config.yaml
d_model: 256
experts_per_token: 8
activation: "swiglu"
moe_layers: [1, 2, 3, 4, 5, 6, 7, 8, 9, 10]
balance_loss: 0.00235
norm: "layernorm"
norm_place: "pre"
norm_eps: 1e-05
qk_norm: false
tie_embeddings: false
init: "trunc"
optimizer: "muon_variant"
lr_mult_o: 1.67
lr_head: 0.00663
train_tokens: 278900000
Below are experts of layer 2 (counted from 0) of a mixture-of-experts language model. Rows are named gate (a neuron's input weights, with its number), up (a neuron's input weights, with its number) and show model dimensions 0-255. Each number is 128 + 32 x the weight over its row's rms, rounded and kept within 0 to 255. Numbers have three digits each.
Before each expert's rows: a language model's description of what the expert responds to; "gets" lists some tokens that make up at least twice as much of what it gets as of all text. This comes from a sample of Wikipedia text that the model never trained on. Tokens count by the router's weight.

# expert 24
It responds to: Sentence-ending punctuation
gets: ". ", ".", "\n\n", "). ", "\". ", ")."
gate0:060156144156083140162141132110131150118096149154115199096132125116154090125085095098119101113097093133176155148103168181169116179170125103098148134120156125133059140132129081154136080134126093133078181168194114077150087099120163130145127145106087100155076149126163091154091214233087135082153080055075190143099158139139118162123070199116138136149105081140146107162138123128170105062156089168122139143170126138169115123169153149127135088115136177129163122101096189107149177094110111128107158095116182146089101099170164093108104083176159119115132139064152104189146135117152156169136118159092096096149131135155155134083127070182176106122092078137150158152175102135157087123147127134186153184104170102119138083119162151123123125152107157120116107083125084089121153121101098
up0:144094126162134150173167138150175112105085120150168105108183112157114144168142121171061126125133115109163103120158157174221120169113146101147071110105185128133154098129092172121115105119064145152098101171113151158153076088137154146101086108157105155109098101145022161130056131132127149182145070094149178115148124138096153121103143160081120126151114071153173132120126128076099103040176134128155065143125146081104100112157155148176135171147132094132153110149154130109111112137105105116129138111185136087117094127166084092105142128182170188153151093084156161064056092164193135146161087083133114159143134097133105115117110136085166134113169135124152180127182159088174066139095117151116124115082155150187066140132106107115148109105116104140158152063118137131060111174106158
gate1:103153119098167165087084106127135056164127168130140147158144126131147154141115030082079109117131120166084177158125141131110131131119125113227206169174138156173153164139112117092125178100105146095183139126129086125083151142044152152182108122106115136090141142104171126156118112079105159072181124140061132145118098114133167196186163111104172165134137139101065102129125168100125157127132095093105112087122149145170134148139129156095127075151130134131141090095137116157089168102136129119170149188105080172138143125083114132115157146143133093074048155066118102044134181118166106098173168110123107185115114116080114167178122045120082179094097109124125112121182144086155127163185111126138159133114127154138144105121095123111118125106094143211137108123065131118161117145150127
up1:143068117146113115160169162092099198138126103082104107155133094082113112137112089185096070125150120089099105120154147084124135087136169121093078094183108097141107101090136193139146146202082095106111103084084122158132150171174085140126156108146102135204178088175144125089126102134145174114075142161169079118135140165099116097083101161133117118122057142189158164140110107128073148127112169166154142129152133147074161115141100176061101194144066105138105093126091118081126131162180104124099084150183161144177092136082104070142187154177114124143129123146157161189161085124122165166124143161105145149121133116122122139127149176075096102169134065114151110103105068069145161170130113076099082093117153128204150134128132186147096102100141100086119136150132082128107118135162148
gate2:131113145124152133072171157118138152101166159134150090131140135175126133105089066126099072169118093095124162101096109145126198104128148140127131167121120120134097162102114146080069078095179155178141109159084132087150064124098180156143149162119132160097171091120136066129115090179134143075145110103149153135137173165143132116165185117190162113148138144116148100142098180098161113154066105073138073102128159132130158098099139100153155108090104111071150130157164087095106144151126099140167077115127190091072162088154116159148124201156141180130109108111151141113070117147135092093134136212140082054140141160175102114162148137098161103106166150100110112119126141117093120200180137042052143175157120137128192158085108145123141119111058147119073129112112041119132104102113108
up2:128118098090102154176123130158140132154124095153103193083127177086168115128163136122109147080161173147139092136203166120097056154112092146117143076143145115133138091161099089113191194148063121111123169143128091151118131147178083131122077153106138108138102151125127153100131145112152134206067149180088094114066128140096131146098093134065098169095101139161112176128148108131116117112169125146120158138153090078091079141134160168141107168133083148184103111095057204128095112103132173090072169143112068139164092173133137109093152103096096119127194114140121134138167081106149154167145145061146132141087111139107158150065105111164115143153142134131143140124122111119190118109091151222149158075088139120096135114155161147164083123158179136096194141114094220161120105148115163
gate3:127046117101108142203115106109059139170124125149138106104145126131071125073138158135112175098136089117194090132051146127112166078143115169084138080100103170119074096193129173146113114104170165143104140167108140107122108038140119156120132116101098118151098149081073111170110145206184094084074179124139110134141087148165140103088120188109108121124136156194146151112133125134134123098142146189064142124133111157086165131119116091158082123161150140116124162172150143161161129132084107164092184115169084173124142112108125091095146132091096186152118189130118136219098087100096120098093090137116112120131121129110113147088165113101193105149152132181168133175132130121141137153143184183117107160169103139151144087149103136160110144168183067073132142131095081103173166138110167
up3:107063136142116126117116076131048129160115131192114127113090135102129074078121150097123152128113131082136126160125148166153108121194067124099093143160112187127102143177132171096143072184136149173116134195094114136080083062131096082118115124091089087136133141130072138112141120155221106091076167140161153104116068150173104124034109155100101170128132112126169154133115147148080128118114118130131114142093095201106143122088111125178139144131154129133085167141150111161107077152167175151074188154165065128118148176138111090096129074048117141128145171144124126127128075127125137064118080126110129175153111156110073114085126059166200090165155063167168135138136160138157133132133140146095131104123149130130136058129160180199125144136136118111113108142138103123193127126116153
gate4:121108146144114119108169126093156154117154129129142142137109104182071124135151082156105100143133198142099128096133137182109155162078101144165136098108165117133144133134121150153143152086144124146141155125073173135184117191133082160109133126122128129094135101164085140130095117053091074113143142097099199115164138125172140094148115139110106127110140108126169157127084092121146106105114161132139121107137169129199037112185125147098168150163066094130111119142165124159074159039119092102171166143152175089103176159122146144144083094118137028115111102083091081158168134106111085153128143108184046119143166089070138121199100155088112176147065112122126123107150130144161141169119121120145147113141137148203092142078151135112103120065103186147122141150082178143092200074196114
up4:119112158069126121096061108169113134135067143142085148127193108080156098074168143109144105109106098122132100152163169076166083077159119133091127122174113162102113087124104117089125076158125133123109170112141148125081187113106194076114112144136120160200108174096164149125185119223186194143091158170155050136089143161103150170087162126112191164164117176102078125159099161153071128163148144122105163123111104129089178103098114136116131099082183137132127141140093128142161068188160132130150139147150100166141128118113132128069146091154113207125116149175168167091101130125153178120141110111112185186098061144127119136083152061149100098140160123133113094138111158082126122089124091134108123115123122088068133111122119152139162131183160081131134100114121075133169085145081137
gate5:113107176143106094143138147097156158129142146077166052164142147168143101098151085123134125140156107141152116181146104108157131113110161147106092133142177162071167142082075140110066149143111121192161126112142156120122126122170144122173125092127117137147184111123115151151136145165117129130152120142156089158171167204151136135116108067148139128156126090151154104195128109157138122129097151129123136148126082149124167074155165116114178151094080050152109099191147102092125077090156107118169165134149108092094146162097051193107126094130163225165069141154166138087099138109077123115068136121173051115107085117072163087136125132111104085207119140126124174148100118072106121142140084066115154152167143123171186088094147118178118148121114068089113167094176110072115185094113146
up5:114161132039164154113148140185172205151110177099101121110193182147091154146135131098141148141145139142128100139121098121122137075177145113129148176135121155083159097072142124127074130109168133099179127082155083086125156089146145096087178148102154104165175162087128137129126138149132207176112142166096120120109158142146123094085187096144136099154120123161057142153091086135089187129141092113135145151135128127144170146138138112100133088123120139126166083178127151181186132128128181084175148122129048154151073129098107138066135138118146149117110125163163070085113090063083162117118101138111115094130129119082161174171105045115080112133137104148122168127080090092052136147074140150109092133100110121125119069175136076124101110152177108097182099136135138071151078144083067
gate6:100082117075085144146113122127135100098118167152153138160151099109171131127122145089081116083147083059167105110145110115151137156187174139134136165181075115164132113205096103168155090101121143145095063111153133043205190146099106126132140078165104094147156121170129093139132110089153105102119145095117116072145145128184096063102092160159120103119216147137161131159128126099198097124136104144129140073122111140069151176130163116108125146149185128142078159140142107116136123102072119131092126129132094146092108149136147169161089125153145129095164144121151188144155095092185127087202114104108100131132129135069094048134104135142108145125101107135050110106156121182136068161094107147161174137124112145094146169122133121058134193109101189100129144103181176193167113108094127
up6:134099119102083148098112086087105089133176184115115110146193130091155162142174206137102114110103149119113094097086122146069122114154147190122132142151094107148149151188177067075159078117144113129158057135177064101114147105140168093136149124119181075132176163158158140116153099132135119182065087124103083102162116084103080140108105055130146143071175147132103133092168135127121175212173121119137163109133102084102132123088181152154084119154208109117173145107152108151124152177081126126093079127169088144142120145128156147176149139133094158078109129118133170184120140140093100106147147123121163114137118116127127160160110153091159159136120145132074075146105148168139113124120110181172098128110107108056067181177080148084138142175134212161137086103137173164162140126115128
gate7:157124125155101104177122143142146151141148153140085098121135171111093115134069111147078166130130098148130103098061125171169156089133120084138130123167162163107074101121149163144139161120154195124060080141218085165106086096114164168098232194106168075083066147124130111197124177118152089108211144091058203094119109174146098086101115122153173112137122126150110143090120105106089163175134130115139107118123141118088118162127160098141122154143173104138178073171198118152159168091127101138089143154091094121107091141109091092130114072142115140140173171138205118136142128124129100120091216127127099085118159135096162161139101142136177136148123182123153119103148122160129104116147156149113080178085130094119092064112071151159148146155138121147154135101090116107135134122168166
up7:149155122146114112105076160132137117122229132140158086139092137127098128156162116156162080130137144099118083132114109127076146132139088178156133168108147086175221144114102088131095143089088085090161108118106139088150128186116095154098097052160094186116150092159148129121153090147097180153067133131152077113139151080079118157109116100144064168140165188092126096126125105160177106099108130093175138129155116116163180139176137171138119137164163130118095136099086126099122144149150136137138065125108136129130142137193117130175164175086075181143119117113097140112085141165133111099198097131202127099137073096138134129136133134066094205081117151092095142162141118111111139116096106068167131128149037184109135179171144087121118107164102157108156187137138145191169133105066125
gate8:096154186153102156192163147081074141139164122075172134116142137101152172159111122174089139194107121123104175133126146135106175148131121200123108094114101059173105113063117096117086142114101101097072073195116161061150172154139108151137130129146109130145102125177143102194130132158152109089125131135174106139139123133142088083142089208136155161055148165181185137109138111106125130041160101129172153096147158112113066121136114141130192077145105075168134107110086156068128113108101130090128103148141168145117133126133150096098192139151103102051143167084189149131172096169163140117158178170131091152098093158146144125148121161080140137086147088112108130117118147140119144168170154071128084119140164171143179155068071186074139115096138153106130157099131131123154119149110156
up8:141206080117105153222079103154165161103095127152122154149179133056130088131133079111139111073111120118221070142093140150110079155168128147138125153125158114166112152138115120114099152113157156128198085097116171137126122110194160137105114084196112106197151165155122189169145127131151162171093135161149097155133108085128068166160127123100159176192073101117104095165107120097140126089153127131134158116135072172124161166084125103068071097136148063137096156094136137155163072117105137074175130109098117089153140126091169151129114157146152202161148174141140115140144150135153119122144089127087124149099110140113130111092160161146103120129130101116110159128164137127159121157101117173109168140071120184101074104122118085174163114147184117155162068132159151067086058118097156
gate9:124149108164107101128167130166173136141148112106151186111090129150113093126111119115177102125148104151096152119087101113072101113070176129150147139114141116112082106169143147150143149143091129066137125168107168147110080165149113078142125111112120113096165096095093099106188082179089096111159094134106160105141130118152120108141101123133122061117103049114211148126126180088140075142067099128098141177127169129081089069129153061097134133085161121074126123120128095147120117149126167139101182146115144122105181204120118106133137107096126070157152169107128086136110098141119046119080117140046192139165157154103149194089171136208177116145141150102067099187088050132142168112133096105174106173168135111138130114138163166203117172124129149062138107137125166110140119114186143
up9:109152137133104090138223144171154110104122115157135162104121109136099122168119121122169109145115129139070172152110102117070161128085164106121087169116120136120103100158118122177136166126066105094194115123079156137093115165141132088099105135106111141124155060127130106127132063143130109156169124115160101168131180104101118166181153126168068102144041094070206085128133185114144110131070096111158124193103156157142110077078158103161098154134122078154080084111080112116091080162168128161129179097099145129114184233156150126136117122115142114163155163104132104085185086139096082130147107103120159146156169156105142166132125162133148105138169138103077100162076060108140184102141114113150138113193075068165136134086145130166147139093097179107099069160111133142117158101160142
gate10:124131142139098146164169115150151075120147093111115075135188153137097125156175183127109173141170108093088162078182101065117121174114116102184146093111127116156146126165184165118160136134065075122136133171090130145148147137071153103111180116090139188109123109146071143140119166096133080156135140181132127115171125085132177118120120080174102155138147105122213100112163088140149106128101095131158127087103100097115124085092147157130160142091142104077183149155150128119080129172123116116159135124116137092116147159073156099162142107230113132177056176066128133104132156114106094137141101133138134193094189126187176104149131206111104126131091119137134092140105150099093143183155163083110154050163124140157126158108125112143129116132071151130176104132047153194127103088123052
up10:147102100153161127162132131084100114130125114143158185138118139145129099083113136161077109142150103070162147083147199111174135087175123165114151116133131072142104177142151156128145061067128153143092131114137141114130136119059164164146121135122138138133131121129128065160142115110167186059073124107173111123109117098157112088164212189077095200141123111149174135090127080149147143088168070115104125144077109163114108131077104098168183174133116152136136139164127115182053113182161132158130167177127100148144178111124098103162132092150082111151219082168121142134148113119153158133143122157081156099075096175151088118169123142133119120146154089116148113049088207041128186097129168146077086117136103137133114157105091097092116149146158123073130158105094141110168117105095155
gate11:116073130146120139122062154114091139162180142176153116099072173107092159179185193149136101105127138111116125107122153130098122126111149157127070152103057190120148138173085149127119145117105117151194090157118181059140086147132081134122131170167065074051142136123085080157137156115100112128134132117103133128169088127147126110120110083116104050090169139076131150096154105123144086167069184103117114067125129121148104143125156126077183129175185148182101180143147091165165109159095130161124108132167104094163118152132130134103120110079113154101133155109124188169108120122089134125209101047129134082144101093111145120144155090139139092069073100148158088129171154180125126176091123097162123158116156151172164126181100160143087107134107138169168188096149133182167161096158132
up11:109142113135149098115181140124113122099107160106121096134124055124137154117207088116145064097077118106140078114174101138154110098121199102202124084102084122121118126109137154091122108211144183176149197153054136194113132100153237169141066126143060151134098112132106150121103139170158093101106094124147156116119118138136158153149062172105117158167136118163121079131125123143169126095154159082134114128128150166099168110138158157161129117164092099121133153147103142121107115162135067130108151096138144158140171192115085102170168118146184153133185117072159121134107101141072092127119102200153108188073145153108098184093122135131115102118116091095117172123150103093167116185140209106139112094122119171116159101033149113148138115155117089126108127100124087132104166125079142
gate12:191109138093161140067164122133072146108163117135116133113080166140106175165117042084137095109183073150150129138155098135111132125152160044131177123142141121098093210159064075149145174080175137123169167115126116065120101134145096117169099130135091075167127099109205142119137134124155101114082145099106112118098136127102196200184171165105073125145074124133184147150128150153107101114144123150114152136081134136148183128171136134163132135074110189140101138128078183084134093098146110137124156119077158158123124111092097162111091102074087169080153102112066070105118103077173148078149165081131145118088115179127163152091175113183127123173122089125094151127126116113131151102188106150154117101168117114161101146121185138114120118161088141134092141137096141068148143161078105
up12:094095127151110061122112117089131183148075144096104144091150161140145096122107137124091115180089166123118148104083117152144066131164146117061097125147112203149179097170130140070111104156077130124112117111167097209123146155164127096137148139126165102076134142103139116201092136144131095176190097106110128063195096160192116063092120079140158083113159174100176179106141107118115157164158140116133154120159118106119103162144148145103116153143133072093152118143130127163162150168088136134097129077152101153138139073140125070119082125129110108154098151156199096158083155116051123185152112111130133107118177127079094167115136148105103135147176152133163089167128123139125086142035083152076124104085119146084156106160190154172115173119152125097097142148118105169169140057191127
gate13:122136107172122111131151135114121168123120095137143138090122141080102190112119115143140108138152163160138130186107148147131141192152165128023094089099142153085091121066086142095152148133167092088191146100093123064138143146069104086099194141124107087174168103155144097085181139174143135120085115126128130156151192181043128186120110149103100102117103157112128181170114172180081117147126145190162082158146039090121111164076119132115109081146121131132160197103060125114146135129129130062142125142108174133147116100092128135119170112160164159128100124113134116150101099214082188141118177119117127162182124104148113144090099107115132098187160135125166179195128078085085126105107126117165091143132158100150148143140155180134109110098150125128144123104135110082064123087079119
up13:151134117095124185125095113131154110140120179082123100163209152159148056153129139090138143103100110089104143092155081078140126049135088105213152151168146120150125145146144113144093134140077174112091094173164107141107138136182171152120039116131183171106101171117149142169098085122152147135163171132135095090100089063168114066137126106142153159182138137162149119082117103093128152115085111060076135093086198160146150129165111150183124139174099111159101087171159155130098128167149114167139110112118083100135160107154114124137099124072113136137128106173161168128148135027168092104136132133121112106075103165111115090147109128181119167083111126108072059130109141180180162171109119129089174097116087168127086114129118073124163135197082119125105094123128114167162122148114149
gate14:101198157175098097196113183081194093077103152111130140108048089143086034110083122106125141141117097131164191083118114115158162138149094125105141137177099158132119216162098089129164186132095158128072170140191131145135174110101158165124114146095111127138092109143139106136149162119143103061129101073123173200161114153153132094174140133126118101144121143088152132127062167079124114097115102149139118143149114148171100164152047099147116116147124150143098160106119126083134110075105115161184173151079189134115125105165069136138089109116174101175103152120154104106106147121176159178135167091107118082055108148139099130104103150168148195115129171117112110109145111166080137109155142129142137163175116105123122148126145127082126080143063111122095168156126174130182139069126163
up14:105088079187166166141166123108150123197118157120172136230182136153172064101189082100088129164174092110155127089143141150116103054132189154158142172126112126102116123162103174125116083092112133139103121106107164119138126130140134111139110098150137133119147154164137194167110133138127106108133141147140059076161108118091132118137154130113105146158162091070076114112181157132092133194137109084122155157092110180135168138119090099103164128144114087167103168119163106169131078170086093114182109102143131125085084123182129170167109087150100156132158093159152133089103179143154132081111116158094172169080119112126183106166185096163137101172160093102149121073112180132139135108180160169110104061076130124109079134082141073103104092083106144106109111131078098069158089074147105
gate15:138147116108053083109107153151103114109172125172049108129163146109138136152128205127137113076119151135117135140105057123051165096147077088100096178148105111128167172145157087102147116128114153103078109087178072113100123114075144110134120142153125122176137206122215065099161122150081132149139151175117118113138122150115130178158097088130116116117129194131106143125118156132098153188106174118099107075136147142097194103099199134130101117100212088162116133121162143154145135151163114128122045151138094148165178136140149085195153190125041175129112128089110145138157129159137117118158201118086155112152121135149136120086089093102179143129097157113063085199125126125113199119132129132147140154113082084082085170165111149088115114158108137124110102086137135150130144133152132
up15:152157117125143202142097041059103135165154089140153154124162157129115088110183131137127166123107173131128055128151175127134070099111130214153128097142081143169088070116117080083162091116194083089141100203124135100093123127156116141132094127132175103114169135114060192156097121109175102149061123096170074152104101103092111137099170105107139153116113120110073159115121144135092133101167144165154181148095114078145149107126122145166095132133105143108174102104117092139078091176097154119186116083135117105137083106129161207132129100083179110059130149134132174133135148100066172112143107118124166134121095113161182151165156170153133144132145106127211103125085155174134083105148157157095080106152175131146139112158109117132121112112131166138172098159163160089132159137077191
gate16:163098133126044142132134119117116178154152164125104140147146091121194157129135066114133123118121129145106100099187155103090103112122162122115126175158112210095147125136157145111149136125151126152131113117124118129087130154122099129062097121099127095061139176175099172160124100044149109151142110143086113125115164090140097099116169093033206131128113139136107219078129151105120146145158099164124133118141085128179094154157112139099148117150136144115131090114103132100096147147089160101112162142155124084127107174143207160133198108021137093119086116132137183059158079131132106125066097090150136117128116067160128140139088119110155139182118095069191175084115150172193166190136176151094106153143145161209122119113076125143138122096118133150108127114060154122114086149124111
up16:134128210153131103098137138145087154150084146114155170094117174144113140123107149162118127175186114114118178119159129117156168156150139147125124130140180102197100106108073122118077117123126114132124094129207163071175112153106127173156146151130119103164089130188124151173129158144102136059152133134114163102140162127159171114150151172134065120100162096111169146208163132134100069074087119086107149114146123126189127078138147068119079182088120183197115109141155152174133126082131131097110139105160104145080075086104117080095087071182117113133126136163153099109172101108081128135133148116160067140113075135140144139158146125111130127119170071198097060140184099169128131162138131153129146129105180159096108087125074125096076126097161108083122181184155125034134094092155130
gate17:101140092170134125118136122131129110091148111147159103208117173187081130152130117121137178115122132158146120121159083067114123083104150133111137089121197128093119088156153152193124126120117103171094149161180079105098119105119103089148109069098089149122161066113101151127136135140111126176140168149113130157143157133119190146152159094139048112100100169081178152113168119136129136153139170136089102154120097132137158066163156132171117162111124078089101142145128067202142097175163061156145183057113056059122114185175149115143100106112160110083164089075122120118110106152017108144073158114106149107173116118095145116105094096135210089173153145144061117131130113165130111088108119163129109170164139138102141162124189132155131117140120160125121058148123062127148161117164131
up17:124143114116169156129152128126176191131133130130121123142190170159125132153110062109114137149152127142202152063150114095184090123135157187117133094121130199072129080123083111097079125156055122175144129170095141125098119100128071141089118131078084093114123145154053131194082076184189133185142152091137114078127185149129097129149140059131130081085136114123133178147087152117164101142059095204124159145157113100106164096095131168161104095143107132107134166104103111132153134130140156116095104096111155129049124101133195086125099079135123169147196072161158131168103063188119074150097091169091120103120112157095145116085136063134170137143179127071085096184109107140131142129141105166131209128106135111117111100155136112150149133153126126088112122149135127121126156092136145
gate18:080148103160189111131156187098184162144105099130156141132114097174084118136137144156098119131131157158156106168114187133056092158104115093069093144130125138140145151100150109144140125092145145099217136080153080099090099127115153118134106180086159112143139180099124088180164150097126107135073177108134170172128134131104164158081136085188084132104168117155145176126126136098083083151085118162083092151126086115111143114186170131172062105079163094167132062124097142195141197110097152142165139060120118140174202158073102088087153108136128170104138149120128134111124154079146109136103101103108152100139121175133118158124092081114141054114155128188068116101141082163085171079105159114134106143129126148077125113107108165192126161168180123127097137146117147087115198159128100
up18:112173154182150167176121129090156115162087169130123148142125098141093096109137106115065164185132155086124064091087163107136080148103158129122134124119090094118160053120144182165175155152146127120097122159150091122129143101081109131139147090096190088162123134156137130201151194114103173176089104161141162160144104129131143142140144066163062136149176159104059166095144086125114146150080173131112109117135074120109138124140150126131131145032094141100126134160146090144099127105102125135193157095119096076136045129100134166047140056142105106167124108159180216129142100100104178101059150115123160124136170118121150108154105086155115161124067131105149124120131109139079075174111120191165100161172157097184131189096119132106099133134145133172107138111123176080112125111141110
gate19:136100105119067132112107128070164139129148166164123087146157165086119130156159122144146123073111123140118084131037140083111162100138140185176107137148121151113117103157175129085120127104090099145179095087237073091095137078125149132120196171128150110126152158099147126127094131161156115191095149120053147160140210119163081095127167080128111080110168184111105115139129133149146205155160126131115096148162130053104165167143166141164053114151139124051144135115158082121149138142104081124117122139112079148117128109204157154144116130094068155149120165132133143151129119130079081113159126112095137128104138139145109186073147073116208137105140138090174101186133160167172099136106144155117097148079121111067146136150101139133117147161132151111077076149097147160119131067112084
up19:167123092062082143126136095127051128150196089112164083100152174109208148138163127157142164122066130129117104181151116127085149085133162125154111168155103135180135144108182157135054131165117131142146079141149137116117163117086096150135131144139153146095103083092135097086120081099096142202095107114099117106127125107148084067188169175148109081193200125165142046146122115132075169154101107104134077095130168070118187128148116151194156161118100115168105142137182108120158127148168144114110098162124123136126119121186141108175124134089112153121183138118147134154139134152149067082159166132129168114124122178112187090118122131143148159112166165145167133110073083126161142145157116068155082076144066114114149189138135112139142098109069139077147102155190127165090088124136168
gate20:125136176088105126144122116094144114113140128100084137163090130189155161143133131151113189100140123134193077077089153108153134124148130118123071137171107146146036109188098123129108091138035166164106094185159130146111185129095102071119111140093137065120150134137133141161111142166096121129096151147165093133054136055137090159101085118108122132119142106195129147164108144199161170131118082132121131174132122159145183094162122130140051107102096143080105108084115164112175136163137130138070160191137123069122123104141111128091063089075083131144127124116197106149129083117158124112096162127099109118164177071134176095072136100162167159169131119092111151132153140167147162121198068108141097126144173118111150153086164085174118116148123143140142090160146102179062109144100181
up20:079131123119180114096087178170095086171126170112128175107153134061171092127140182138163087135147115164074111178126124116141064079099138138094141176129117095123153139126105115137179184152113097042179149070078140127124144117127143170168103154175137133122136109105168116104201125099074126113128104157130145128182114136085109133141154145108144158172092169067138127144167132116075135160159100089163103106143141137174126178127126115090106166166154136177141146151085158101121118179196164115151054084117080225144115115155111118156180130163154138111117072146084175083172158097148152162139120143121198156111097129135111196134078133111076090074163107138104087123135127096104118169158110127150142122066094144066127156178079116178122116114083086091118100133109162134135090089140144
gate21:144106110142093111159119110150167153106160073184160082150136161106086123122139090144155145107138119177103123176202122082127153167084130189142113123118086131129135125135152126141153149148071124216203136107089118104172142109086105138119048153103091182138089128145074134087135061149150123192144138179175111152106133164124083115186143111151098103114065149171153109177144158103164106125085100189131089164103078143105080092103154155166104095162150059124181076121140130160126108158130129147148129057152141100133158144109133154154151149136113054104144068148064109136152150174207167169130106101147149107164105136135124161088076104099183096134151092113096110119173135145085138119124103113116097151109160134138143127144117138194108087073105094159179101098121140148159089121061074
up21:171133094129109132140148110151184119166143123165133103159126173088068110110103147154084129110205085128121100165236121027127146163030169150158142126151140106128159048158148163129121139155086153139162112078102159152156128126101106138111107078109104165131132126125130115101161126117112092161127136172129122190144106143118088132138131086168175188157103131187111098168144124123157130123090155190161136131131138147105087127114159165096132086141142062125143093103151072131075083148133136056198120069131110165138128198074117204097143159137176098074126104146104093140101104174192137172107074114175112152136156102117134111151109138078118135099103165096060104132124101147093133113130124063081156120127098150077160123128106110112148149078137129146151058163138145125107078131134117
gate22:110182115104149100197107129166107110141156074129149117126147110114132083175154150150156130097105130140092079147130157173114107121114079103199143115050171125166144042064108096134115087169130131102139094151129143189113133147125172159148158123143094173141077158128097165088081156161134089147132134128169182156084101115108079120144087108151134173200119089154056098099103086141141150148101110103168177143173159158072072070118099122099087136130106100136148082128166099184106115148176133100188134081145051120154139134157117081180157129133177088092137098125159144116123105139091148203186114124119159150103070106096141162144122149160156151116096084171077147098107122099109108124054132123140081132114144181106199171165132090166108102092098182160149154130142155143099116155124120
up22:080156143171079145131110137109117168182098124125107103082134097084115094135217122120167133097138138115115064116101069138125148104099092099165112187100135115176129104085116167126145120155117158158082133105112133136136153133155162073143139078147121067131107102133103203067154152104140173093030109194177130101172126149142112117106080076143120156134067154161154131100055169139163109122118118134187059107201098147082189150120120166103109147124112164107103110083149175121111086078115164112128152096113153094094128157141102135117129117139163167093150172140130151184103104149097151151198107110109070173124122115115103108134113183090115139094106122119160118110156110134118152111143154052153124138136141101137140178209189180091088111082135172074163126122195149148110158161148127
gate23:134126161078133180146102150208135119125103147149135126144136094115163173123145095120138113075153150119175151122122138080135145065120148116145126185134136128083112129141163125148126149150100188096123153095088153138114121089123116092151100140114073095181140132103093119055125182150102158118084130175147147106184128203161098167085151183083087130113050123185124122114122173173170140040149118199151105123105145140078158145119097145118074121170087129130129139145080183056131101133129085089107180136110136110199167122089055159117185126095127170133083092136151123095082135107148129123054111059148127112089118117108145128150153114129088113140137122142124157138102100073095129183146133103140129144106156209092123114133136172146148059171070102189114075137135127132089187181149145
up23:133144154139130163164104169154099150161120109180115181088124104108122151085126117150107143134162159069092168092142164149115134087197122164104147165179099130157135178138109183107146147121180174183120134059087120136129088176080095099166072101138109032169142196110138087170127108089118153089068172103138115094106131140129087153113143117112153087156136112105148203156168106126080098096091139156099128128044127085150156128124114135122172045178099095125092134154109128154091108176101142062050076159145133120169167118093153165082118116182132077094185111111126118070116168131132172137202098138163106144146147166119117092114140145138134137096123086202148105103153137132150186152146114162130107098124173194133107099113097128079102074102157123115162144145127152146122118109141120
gate24:133168156137158173114163094150181154121072192122145098194104096105087139141143124071114110157075135160098175116166153094124130144138117075109138076108104129061147116106142120139136086151135118080141102148097155123110149118157134078090162128137100163081097138155149157179152119121188135134165108111212125159151060140072154098151108119196157109153150141114129119145117179154099144156175128224100166126129164077099123086100146123136115050101101130130123110146126120076118145132122127114180185106179117107133126139048133079056150101152112074152125099123192113237067124091130179097145111082122168128090087085134142098148138136149120136158121189149121166107097153113126079158111148103074138097137139187138105137092107185176190153140131129090121102082136081103140112135141149
up24:172175169107118254109163118121109121124070125101112074130135114118113127159148129079113133158089131087109218148184154181120129165114135048157112104103083133114112119146080147102111100094113170122103122160098162129147142115148106065089151082152120139090053095126154154130175116126145133109147152132185154153140092120076161130132093144158138102171089135104131188140074181108050141170151125165133149093117176116078125164137122168126157058110114147137157109165105121064113122120115200102173162161183176162140112129110118077096158089158121081068114092127121114182050100087127194124162186097092095159072110150139128152137109152148127172117163147135130131064098148078078107141154138100110153078177125153157105091123113149150131153152135116108160126133132152135141092168122154
gate25:082049183187127086115115169135120166169146144116104151092223090111179116082129163142135114126131206129126102161187114076179116094171132128097117150153145137119186113114135179160134131157074082181119179087090176168141145114160171134104061100111095164082124096163122168102190125141122162135183095158155149079130147126132141149110150140135180099117113125124120124147139122114082118049117115103166155133083160127067158104120143148148183093122068120175109124200124131073142096145152133094127100149151106115104150175164160102052114105185122121159135116156103068011156141121160134133094095138140152181127112138120098157115105142148115066132174091116188147110182121101131134143087074084148108094097143120148169112109148138137133144133120093117139165089174120130111093129159096
up25:121154135122080068147114106131106147131097097123093104143116145108084163151137138076135125132135122121176165144113125134139160089140113120130135122127126158079134211106132136137103155098180161130041141176112036129104162138095102103136158105146149157193144124083117117197145128136142200111081102099186099118069135108140149077160139172152139134154165150148115140188108118128136187083156088100155121139124140102142155094138100100065106067093150146085157125130064104121132157140163187099105133192111144151126136076114077155059124146127096155112111118094126105170169167153151132080096176196145150085160144143162204077080154117193047172119123147103131094132059166062095164150173081132149111107130127145181170071109114096112156106142150122163123107108158092115099122129063141
gate26:134102122208131135161194197145134150010151115102103118098152145209165123103150149117122100107131113215136068125107142088096156131134122125116124103114196119090119147098133149122081141142169127140167167150148077143150117133130085069171166138116094131162155204124132132130167155154130138163070150151100129118157150146109215105128117095129137124114137083162098128151122137151176131162119074152119143149161122079081124111139174127155086119080081107100139158147089127099130096079144123145101202132175102145094103077124120185140090081120118136144153163127120123112186062140144159094074128103149157149144145178153072116091145102126108130117083152085215134136158116122110176132118171134095054092102168146159154121141177192122084128135096137134113165147077090137088099181077120
up26:031152117139104122120147155117118113112088087110099144115204156183095076159120105075069129106140175162131159122053142164177127132135122134161137105149115186158138171139144121104191087103125108110093111115184083098109125116133116141110117064110102128130108177132164125136090114124153050165128104098123131164065144149130168173108108123137177124085061092144083125131143158152138134142144087135104195121135145069118157104097118102199079143131138120124139168142146150162153125109084114164141168087150138139167122088164129097103127127146133150129147165110109127095084117074070147121157086114092099132112133154128059155131140111132150147087127128143140124095176187224168140077097197165106143179099126082103137116146161136175128117186125088213122198093161112126074073163179092